From a checkpoint of a small mixture-of-experts model trained on Wikipedia: a softmax router, 4506 steps.
Below are experts of layer 5 (counted from 0) of a mixture-of-experts language model. Rows are named router (the router's row for the expert) and show model dimensions 192-255. Each number is 128 + 32 x the weight over its row's rms, rounded and kept within 0 to 255. Numbers have three digits each.
After each expert's rows: a language model's description of what the expert responds to. This comes from a sample of Wikipedia text that the model never trained on.

# expert 57
router:081106059129102134108124143126127103108101148077175118167122171192171118158127103051129149150105136124109127119131117095096129170126087180160116085099169109153134112142134147118104105134193094
What it handles: Word-final noun suffixes like -s, -ies, -ations, -ists, -ities, plus closing quotes, slashes and brackets, typically before of or a comma.

# expert 17
router:075136122125091081120121140126139092134109114139173114154107186122131146156054128106127172160068138127127107119126129104136144156074100142151127099136127096122080109146079128083127106126190126
What it handles: Lone spaces in tables and lists, plus pieces right after a word's opening consonants, like st-a-ff, st-ill, m, sm, br, kn.

# expert 11
router:119105104128103140113123106110113090121085096091130074146124172155192142188087122109110157188099131155103158085109104101083090169073095138173135135106144105166130111189122156062090118109166141
What it handles: Final pieces and head nouns of institution, sports and place names, such as University, League, County, Secretari-at, Wash-ington, pris-on.

# expert 9
router:102143150124093160119087153130162107116134122086133065127100146138142148190130155109154160154066147106144119119190129139092152097134089155118138132115157083121121108186096123129146119120157106
What it handles: Word-initial pieces beginning longer words, especially verb stems like desc(ribed), cont, rem, ext, ar, plus capital M and m starting names.

# expert 36
router:100124056122143104094070113117125062112125104121157112132088120149192104193090148090185154160072131108094099127153115143125096174106100158155100148098155174111140084182075167108129108121145127
What it handles: Closing pieces of common English words and stems before -ing or -s, such as F-ight, forear-m, ro-om, w-ind, end, back.

# expert 47
router:074090078127090127100120159119174076115125087089147106151107153202164148177157156089129132192090109150090112091141144133117124164096128148188102091130145157122148097157087170063120096119155134
What it handles: The piece al inside or starting words, such as Crystal, Bengaluru, Health, Italia, alert, plus Cal, sign, commun, form, de.

# expert 43
router:109120121148104147099067112094178059138155076090136104159103155144103162141100127098165196145116115140083149126146113091054146159103078143169132093160193098116125125148115147066137149137169122
What it handles: Word-initial R or r, especially River and R-names (Raqqa, RAF), and verb starts like att, re, inv, stud.

# expert 55
router:099105107163090095119090141088157090119112082061131074141136125128132174147125157099120161164067123105100072085133129079083129185116097191098119134169140119149156087153057202082112102092170116
What it handles: Pieces of Slavic and Eastern European names, like ak in Kraków, ows in Szymuszowski, and letters ć, č, š, Cyrillic.

# expert 46
router:127122123133095155098077128108107114113122124084159103116092148111152190170131172068163164124106116141092122102114097086091131168076139157115158101132133115145095108161145149151150114139166085
What it handles: Leading digit 1 or 2 of years and numbers (1757, 2018), plus word fragments after m, such as mantle, manga, marry.

# expert 1
router:117120131133088107122129110158153116091116072081168121112108165142124140164060158100164175136113124127089131123176131107120123130106154120133115146139159110127119049175148136110106131108203106
What it handles: Mid-word pieces after a capital or d, such as ut in Lieutenant and debut, ed in Redskins, plus digits in years.

# expert 33
router:097145098119088128124066139111107084117116089150152085115087130152174106197116152086145133140065136136101119111169149149081114181134111111134102113111176093111100087143135144101108096142218108
What it handles: Plural or possessive s after nouns (Sports, Years, Diamondbacks, Nvidia's), plus common short nouns such as play, film, work, team.

# expert 26
router:108128112155120115125143174136142098134154101116172102185115147179128190142124127095143157154090132136125094061169144097105134131144144168134128113155145117117089118164117129103122109115214117
What it handles: The, a, in, for in award and work titles, plus word-initial pieces such as Art, Pro, Ex, In, e.g. Honorary Artist.

# expert 53
router:106110073154104111076073184110114094123141104123168119122083144161165137144094132066127119174086081159089075140123089102125133156130119143142110104137108148108093132171111136073115100118202082
What it handles: Common adjectives like new, high, local, former, and adjective or participle endings -ing, -able, -ed, as in Low-growing, fishing, white.

# expert 32
router:128117135150102071127071167114172093143141105072144106138085172150145164163120197095113162151111096134087135079156143109133143146087089121146131102129153142143091083150098185117100120097180101
What it handles: Digits in sports scores, set tallies, song durations and table statistics, often the first digit after a space, e.g. 23–25, 3:58.

# expert 24
router:074126152157077139102072120124145075097152106132163085128096114138176139129128149097091139142107096107115087049121133145088160198148146133141131150128133130099121115153084184127109144091120118
What it handles: Hyphens inside compound first names such as Mary-Lou and Jean-Mi, and line-initial dashes opening infobox and list entries.

# expert 63
router:109144118132089085104116148146159100102174038151143077151070142131157148136121115121123176165133105128104106059126150120091140150106157118157114108127123149141098094178106145112092121104130074
What it handles: Dashes starting list lines and score dashes in sports articles, plus F, U, final, inter and def in cup and competition names.

# expert 18
router:115110085148061105111088095146154105131151082076187140187109126157184125165077166079099129123098133079082099069167142078070102133094116134151134090094143081112137085171123163141089130146177086
What it handles: Accented and non-English letters inside foreign names and words, such as á in Gálhidi, é in Gélin, ü in für.

# expert 39
router:127144129150082127083142161122120106101130092083154125156087140161159137161075105065082171131118119166095154098149174110083111163095091153112114125147151079110123073145134147077135105103171064
What it handles: Middle pieces of words and names such as z, ri, az, iz, gan and ourt, plus organ in organisation and organized.

# expert 5
router:088104088134106154113095144097128094159126077102133092159074131128141168166085162103148125173095104098098103110156146053161129148089117143142094166142138115130094045210101130054121121141136099
What it handles: Word-initial consonant pieces starting words, mostly B, b, N, f, l, and often after a line break, as in Background, British, launched, small.

# expert 35
router:070138110135077113120104148115144067077151109095131130164099146128147125137097133117132123161093135098085132078121176105089118161121138159128105100107122096147122117208146144074118151125191112
What it handles: Sentence punctuation, opening parentheses, commas, and, or, closing quotes, plus word starts Ind, ind, Austral as in industrial, Australian.

# expert 41
router:115083101108113127134153166094142080112130085133134117116105186111122148170086132083128180152106109150102075131139137066141148142111112130194131115179142098140084070159098146062090124131131103
What it handles: Capitalized or lowercase word-initial pieces like Ch, Col, se, pl, comp, fl, beginning College, Colors, conflict, church, especially in infobox fields.

# expert 44
router:140144099134105150132145119137149097136157091086150105158088129141149174159099129095140120137057135090096088124145168116078127213079127134134073105178124105111124106156116192100115127137145088
What it handles: Inner syllables of Arabic, Persian and other transliterated names, e.g. ar, ah, am, an in Al-Ma'arif, Bahrain, Islam, plus Arabic script letters.

# expert 2
router:099154077159039144145162106090124101150121133084164113131094123175139197137122164114105146114082123149059105069149129118140144182091121169136099119123133101119118096122126125056071132088170106
What it handles: Pipe and semicolon separators in sports standings tables, especially before goal-difference columns with +, − or —, as in 55 | −8.

# expert 40
router:092111076143137117104139161107155069137170118080153088160108185129158142159100120096103145137102104094110089077150163139100134159086131158118128155121117115139123078177086146075120113113190062
What it handles: Periods, line breaks and commas closing clauses in narrative prose, plus conjunctions such as but, until, while, and.

# expert 60
router:090147139133085135119099147125179114098171088150095095135105156144146131136133140101113147185118063090120088093112151123113164189132131162140142185120092117142133126211095118116097113111132106
What it handles: Line-initial dashes in infobox feature lists like Basin features, and word-opening prefixes such as sub, inter, pre, under.

# expert 49
router:123146060141107113109115120102121046149118108115168108215087123152136134167111129089134129137085109098101121107150142076080144163129161109095122137106114097172091081155128162124136102145198093
What it handles: Apostrophes in contractions and possessives (He's, History's), opening quotation marks, capital A starting names or codes, and un.

# expert 23
router:143131104153064137114125148130125086087102116136165120121124177159109125208130163111165113167126158119122118091121125095107123159097136142188138091119099148138109083150124202063135094120195094
What it handles: Unit and symbol tokens in infoboxes and coordinates, such as ft, km, m, slashes in Team / Apps, the p of https, degree signs.

# expert 38
router:107109112115120084122149138084173084125123080085133112147054155155160198190045137094120152120091137120104113092179135065138130179113117150166117162121116091146105123104114140112137107153172093
What it handles: Second and third digits of years such as 1896 and 1992, plus middle word pieces like Sir, mon in monastery, he.

# expert 34
router:096167102150106074108119147108172049096128099107182082202112153145118125164137143083165156167061102157116084095152151095116132152103101121154142096146136067107101094137126233070082161112152086
What it handles: Bare spaces in tables and infobox figures right before a number, plus v, V, Z starts and "ote" in (Note:.

# expert 30
router:069092119163087084121118150132153115145123109088137119115105150113140124176120158115135148113108108143098131140144123104110120185119131134136099116104131150133094094186124159098126077091214080
What it handles: Commas, and, or, & between list items and clauses, plus the word-internal piece if in uniform, qualify, semifinals.

# expert 6
router:116124164140070054141120170125126122150123114088147121155094181165136141158124142120127158140071127154122147124129094106113152139145132161132122069119144130103156084148115185080098129138152127
What it handles: Middle and opening pieces of Latinate words taking -ial, -ation or -ution endings, such as ins-ol-vency, obs-er-ver, spec, Soc, stud.

# expert 20
router:099097107166074173108118172110146083106145081095124096139091188121170158140121146055127156128096088161092096091116167111077168135084082155122129139131153140115110066186137158117112143147133063
What it handles: Line breaks ending table rows and lists, especially the blank line before a new table or a == section heading ==.

# expert 37
router:082110050152126098104102113145155093169132099101144115135105144187152129159138163059130189123130137129090130099150122065094173150120115148175124104155139094101087089131095123070092127106170089
What it handles: Capital S and es pieces (JavaScript, Voivodeship, Houses) and auxiliaries or linkers such as has, had, with, along, includ.

# expert 59
router:078118103142084081101080148122106089113144094109174082140097156127169110130126162058117108172096112147107099094129161080069165183075106135192162089174155147147124103175113130047109092090156113
What it handles: Verb stems and past-participle endings in descriptive prose, such as form, used, found, design, develop, involved, appointed, with -ation and -ed.

# expert 22
router:122137106170056140110108123122149071107125086103165071196082151173173221177097122081113180125105120099107098085159154106095146146090149168114104123150162122120124051140116198100110080123126110
What it handles: Line breaks after a sentence, infobox field or table row, especially right before section headings like ==Career== or list items.

# expert 13
router:100112117130095049122138163073142124110138078050105109137142119134134170180118132074136138117092135103030090080162145096084086152141148138109125130120131081111112115137111193124100128135185081
What it handles: Pieces inside proper names and foreign words, such as Fran in Frank, ol in Mussolini, g in Algerian, plus Cyrillic letters.

# expert 8
router:112122098156107106128138127076154117102117086120152103147122181138154147148066127095130148147116116116080100104190122067101111150098138103174141116112132089144089081154109199087113131114157091
What it handles: Single capital letters and Roman numerals inside acronyms and abbreviations, such as WTIC, WWII, WNIT, grade II, US 421.

# expert 54
router:088081080118059086119138147118143105109120095101173128152111143153175146153085150098127182124101097143065089112129137082102131129110107124164110124112154080072110107134136213097097106141176100
What it handles: Pipe separators between cells in wiki tables of sports results and statistics, plus closing brackets and football or play words.

# expert 25
router:084147096115066050131137153170125116114148106091197106163111194098204130188107123081152111162149123122124111066169112121091117181116098141126152130118159127138105102171084149113121126122161072
What it handles: Periods and commas in bibliographic citations (no. 2, Press.), re pieces in words like Lettre, and words like book, series, writ.

# expert 7
router:128141106171100148118142129123112085154121103134118107146135169150149155155124159101132129163086125124111101079144133080068106159128070141129129107146138118110096091165106136079120176102208099
What it handles: Articles and possessives (the, a, his, her, their) and word-initial p or ph pieces, as in praise, position, Phase.

# expert 15
router:083152157169120106113128137107128104134143094074156125166130159159169133147133153125140135095109110144113116115150085123043172127116063130161135141154151124091114100174158156121107110098198074
What it handles: The piece ot inside words and names (Minnesota, Timothy, Piotr), plus film, song, sc, direct and closing quotes in film and album articles.

# expert 19
router:091150133141097085120088141144154096120112120115155116132113144122140152197136119108142189127079156106128150074180153122087114187101098162130138113128129113134109110156144148077136148114126098
What it handles: Second word piece after an initial consonant, such as et in petroleum and petitions, ock in Hockey, ap, orn.

# expert 16
router:102126075140112143115121119114161092128126101102134109139123142132131176171082166080149164130116109080106100079142123098106156145068091134139075108156191114131087085174066130065124155116117089
What it handles: Single capital letters or short capital clusters (M, B, H, W, L, Bl) starting proper names, often in tables, e.g. Mutchnick, Bochum.

# expert 10
router:111118102167075157110099146111138099139098089075113131133095181186156145168091144078143137156096105113142094120140114108122158127122116121172123116146170089165082113129170167123125112142132120
What it handles: Word-internal pieces, above all h after p or s (Sophia, Demographics), plus word-starting pieces like part, child, met, over.

# expert 58
router:099116106189078084102122142067156140124135100099167112161133139141191140136137122078106166150133090145092082084184148097125151153123063142138146124102183136119099075129119182107115154113149082
What it handles: Colons and final word pieces ending infobox field names, e.g. CAS Number:, ChemSpider:, Release date, Basin size.

# expert 52
router:093093132171049082124105158132150078072119100063138097175119161145142149121123160105134141143048132158091111109127143091071123150104091170154080103164135122088125101183134156116110159114145097
What it handles: Spaces, pipes and semicolons in numeric tables and lists, plus mid-word pieces am and ac, as in Sacramento, ceramics.

# expert 61
router:102113114169093112119137143093155085128141084077155105151104160145169118144084118063137157198144093115063069068126114092125138129095106162136097107108144077096115093127140156106122109125133068
What it handles: Lone o or e pieces inside words (Sevenoaks, Playoffs, Receiving) and byte pieces of Thai, Korean, and other non-Latin scripts.

# expert 62
router:111130088118111083095136160104132094179098077108129132105148147115180107151101162064152137130146109144115122100155157115095141167093102107123102156153102128110103085103107145087142116100184079
What it handles: Prepositions, conjunctions and verb particles in narrative prose, such as as, to, under, through, over, such, as much.

# expert 48
router:118117083141134117099109149148164078129128089105124109155125131179148169160108143099139202146089160139134115088178157099126156136122100121160093103174136116094089083148070122075152127147131114
What it handles: Opening capital or lowercase letter pieces of names and words, such as M in Madrid, S in South, Al, Gr, emb.

# expert 14
router:121107166162106129104135144151114097123115070087164085173147141135113164156146126074103141120118100122087103097164162093073119128111114162166145124109126101138115062169089135108092109091140084
What it handles: Word-final syllables of proper names, often Spanish, Greek or other foreign, such as -os in Argentinos and Yugoslavia, -as, -ens, -ael.

# expert 42
router:104152069156116136124147170130164093109137090111126117157111151152167142118102156122143160148077117159115115123127127096116141197101069157158103108186170131141099073141094157092103149090172073
What it handles: The word of, plus number and quantity words such as one, two, all, part, especially One and Part in titles.

# expert 51
router:123150137155089129121149111113129088152118090061165092139078188173081147170105174075175172175063111136086090102141132111098133149109109145196143057123159127118092118158101170110114163125156094
What it handles: Table bars, digits, percent signs and plus or minus signs in election results, vote counts, sports statistics and census figures.

# expert 45
router:153120116135114127117126139122122109125123093081161110145114101127157163160126157064115134133101113117088103083092088046102093165108125139128128106096150162127129108208104180090072087106132126
What it handles: Final pieces of surnames and place names, such as -son, -ton, -ford, -ley, -k, -ć, often right before a possessive, comma or table bar.

# expert 56
router:104130103182095108145095113170120119124138099081192089108069136148112195164094155098127144121079090114093139059127093123119156174116146120107122146117107141146118079148136158111107119104202126
What it handles: Word-initial capital D, T, F after a space or dash, and inner y or ed in names, e.g. Sawyer, Sweden, 3D, prototype.

# expert 50
router:125132108134098092091150151112103095132115088125188133131071159181126131174101156084169174154078152133054077089157136104102120137114101108113133127133123074098124097159092139073124123111191141
What it handles: Pipes and semicolons in schedule and broadcast tables, plus word-initial capital vowels and al/ar, e.g. Ohio, Electronics, alpine.

# expert 21
router:100118154163091101111121152143136053135138097093129088147096123149135144153148149109156153151082126133138153062164127125081109130122092122130088129117169081146125082139135160080067121105183098
What it handles: The letter c or C as a word start or inside words (broadcasts, Cecil, CFL), plus St and con, often near coordinates.

# expert 3
router:104141102180084126108117156118164088087118051139167087164111135168163170179089111088104172126088117134118091084159107110122168167088141165112173093108176103123085099167094207119098132110122126
What it handles: Line breaks ending list items and infobox fields, plus degree, minute and second signs in coordinates and parentheses around metric conversions like (84 kg).

# expert 31
router:066116129099112127093111152110129088139120105112134068161092160139176159187140157057108186195114106106101131107144110091074122155104042141160088096128120106145120075134074173125095167119181068
What it handles: Middle pieces like in in Business and Chosin, plus w, e, pr, as, it, and digits within years like 1996.

# expert 12
router:118138103158121126089066161138167098163174080099160106177092152149112178163150151102147160146104145097096134071120130078114141151110097159190114081106142129118102101138066142074121156101161048
What it handles: Digits and decimal points inside numbers in statistics tables and results, such as 97.4 and 14,762, plus capital S as in ESPN.